From a checkpoint of a small mixture-of-experts model trained on Wikipedia.
Experts: 6 experts in each of 12 layers, 1 pick a token, a softmax router, a shared expert of 512 neurons.
Training: a variant of SOAP for the experts, 499M tokens.
Below are experts of layer 3 (counted from 0) of a mixture-of-experts language model. Rows are named router (the router's row for the expert), up (a neuron's input weights, with its number) and show model dimensions 0-255. Each number is 500 + 50 x the weight over its row's rms, rounded and kept within 0 to 999. Numbers have three digits each.
After each expert's rows: a language model's description of what the expert responds to. This comes from a sample of Wikipedia text that the model never trained on.

# expert 1
router:485543548542532501516504416468519457560447440479464521432497416486485516465465427454595430481497510537461580512496535539530563518501416514380496531521482516514484575404535498529431460370525544587517496496456505616509455479446521522496494475474540522546391422514491472560585427526536454538471470448470395532486513498462471540579360464515441459549435546452446516511480532492512540456524530485582494412561485498560490508577501495477534429471440478532503448488497467463571493600423509515468526470614496559595530518551480509575546527477438481538548403501429656546569450496465459473546566475390482476479555463487531475544503519450506657403474511476574451561439481517474543578531565516450522454524494603545478491478461611537433559492516488429522509411496545442459580484461516
up0:552452604568412485476499480526621534537509545389522547464584516493476445467472440550504535502517556540507582581505365521484478530410427474455551535451501464475472516572459469531393511480559472579555459524562474529507505492487559434515551438513427499548464525452483478546527518534630531518510533470517499524544508556521496557506491481511538435411509523550523577469497494513533466504380635526560449428482472519538536536442475525477483565577518496452493540449474498504500468526421514572467606526500508518457509558522488580496540450539388515524583499489479565531618576456473585521430531531529495478418515449548491388520450504556485477447547437578526481449443434497524504555525467492582483570383510531492418466407491626569447628470443492485505518537484602527495478615507500
Word pieces inside names and rare words (Ce-banu, Sea-man), and "of" after institution nouns like University, Institute, Society.

# expert 3
router:533429514499578555485587511544595438481563438517380398505503492522414476519456498545498452505462529501511389494485389445424527521499457545538480413491544488510476425501500551508480498458511494456435499541444453545380483525381567509595537482508523486420550523516503508510461467467453651493661537521507561480495546459499446489439550468517459570440504579530472511509476521559477334599510517559549517484572462470494559499409540455499511490458529443487598575498551623429384501501514450484452536555487512512533512453547534536543470576445601558530486506522502465508530498449433479550547530443463430507569485524526477595491447570509495442545512501494555513538483496473487527640528447513459516517442508535442468497456577511537519477579446480482419502536632474456509456529568493
up0:475567442482548491494476483550475436518540437560453558608446550520519489502486497452623575491622467414592529546529424469504492431517348559569473473507550536426529475550471502474486523439504517466396458552544474435478536491487431435540458479579547481548505439597418455532463486500424524493539562484480530415440475470569514418464532492580455490613608458558523438464490595450547441406553471565561519576536513405556563545501470513521464470503505458573520515507463554473507516530576504532531562555527535433500475542455494418447576576424538476428512471479564498495481471394501449515532512598393532461542613545557506481485495463591481514434475566409555466560529521422496457486499505582548396555556506483495413566501541465490516473441522492485485504512571515519472507506486536
Prepositions, commas and action verbs in narrative biography prose, as in teamed with, looking for, known as, signed, joined.

# expert 5
router:478539414459414502468497485557460634449571485445506531540470561433551455511539593492455525538541554488518554473510532469485405488491525478519455548568518429458543612542425459530438519502503513445451534573504507429524547531430527475371464501523489443509571481508505504492477528464485492508406494599535462487503419444452481537491568527501496396443411495422587376495409591405519543515459476481521437497577608487457451473475446507533519551552568450542525474473506372575477494480515540465505481514502491438509470522409505595547634463562571576568522567511511434426428476505533547559459505535498541514464573486420505476477567477478548436516521512515489493492521562470577411372462515427449518490401526569531427535551470470482535362456488475523456551457549493490492463514468446
up0:427458523483535439512558540535427535509454559483437496515499537600549485552562427510505441478492472467540485529504524526567528504544429467496524447543612486400491458425526546588403573437451483528589493489480457432453443511539638454500519430489398414576507481502486551546529487505482474533493392499434477591411498524470488570504424617511508476480543574558497461479528552425492467523505467500497538552463530480508491588436472556490537568511497483484539501554535497545521513469532526493456500462456515468494504580496456438398493379503490540648538408579555480572469492543514518409537531557436494528458486530440549471465444499434503480511500449518520587542568569490515447408422532485486503581426473444549510534550536482477450352493537456559490420517578513443515418468662520
Articles, copulas and conjunctions in running prose, especially "of" after numbers or quantifiers, as in housing units, of which; some of.

# expert 0
router:454455529444410483515452502490550445469454614477493460422494543566539438504476339596530578471541394453469488512483475557524494520409506484502519510485434471474501458559521510469586533595483506547536483432529432485518491499436497532600522492557476519506554466501505539410445577534511452477485496436564566541501448513516527430429418534504580513489577406419541580485554370576454564483552441494481512426501481569566411476499448608523533541537514526455471473480455496505498488503459523501535464511443507520514549558559386428566509454591481494470462454498541478540446519553504505502481465429469554488545526474512590392476521557451499561538555497529553586405459505506505436345510433530617424459537523430480555484443494600450505397550536420486559519489536526527570465500534477
up0:485516625606482454538459496416478513556487500452472534557519581443596490547571452449495544472533549565461471486576499393488467539485529453509471583527493536484488563492424482516556502459504548431425482503503471451489449537467483631577475565452554568445545524482586426449477589435564478442509424461515567505512500472556473480501493527503532495548520515453400505456558446568453514507540475561513486535508451565492510523550508545417506568478423523566538539490440502526615499482498481533562503501562573488483609429510599469551611514486553603508345459512402433520511473537433467515547513528561520406473447624553566554573498452444420501564448590489486523485491407542492528517454586539559425518568505506496453456600519472519474548442539469489528523520584497468520567435532463
Line breaks, table pipes, list dashes and == heading markers, plus infobox field names like Producers, Species, Genus, Works.

# expert 2
router:504496517617586577481405574516472536534524521529468533569535492533446545474552495478492505444495536449493473563534519523462478493561547438489480445500431489466531535497456493500579504535549592446488539513524531501438513466498423440486547545456481521632537536545514427507504468485562462486457564534492493517550655471514516521540489496481558543506480469475491580480503422525523542472579565478431480534432415500408553595514572490471507420556512541420458450520540506435613488394468412484527463464592479455446449519515586507436413564379462427543537566452484544414477475591540497560448435541576464481485469582541424516432474453617395452422470509542493505428523461509521640548506480499633478535506533388571472506540514562457499494512407537520502460483408511548521499478500483
up13:532487402503439393459442520502489441595482513529647505439515517530461477464490478510661467485497453399506460552426526437550425523485496371543484402475477473496486499497452551484529484592555435517522524463567504537508515464495472517486473528582528480547551551506520536556457410493482473481437504504584530507537512528519473525572588449491408588436561457477568423436456560465392444511499519527594466515452489502547498432550498426449471426495500469460485510525516541429528408474485448540452485386606528487479537509570471565510486519518516514518606491497457552362524476478544422426388520491581466505454419400520426487480460501492502535359473504531508528542464477479504504577422488479498509456429513495525409429546521414409476504496427496570442494458443495430479541531534469
Pipe separators, digits, month names and colons inside sports tables, stat rows, coordinates and infobox date fields, e.g. January 19 |.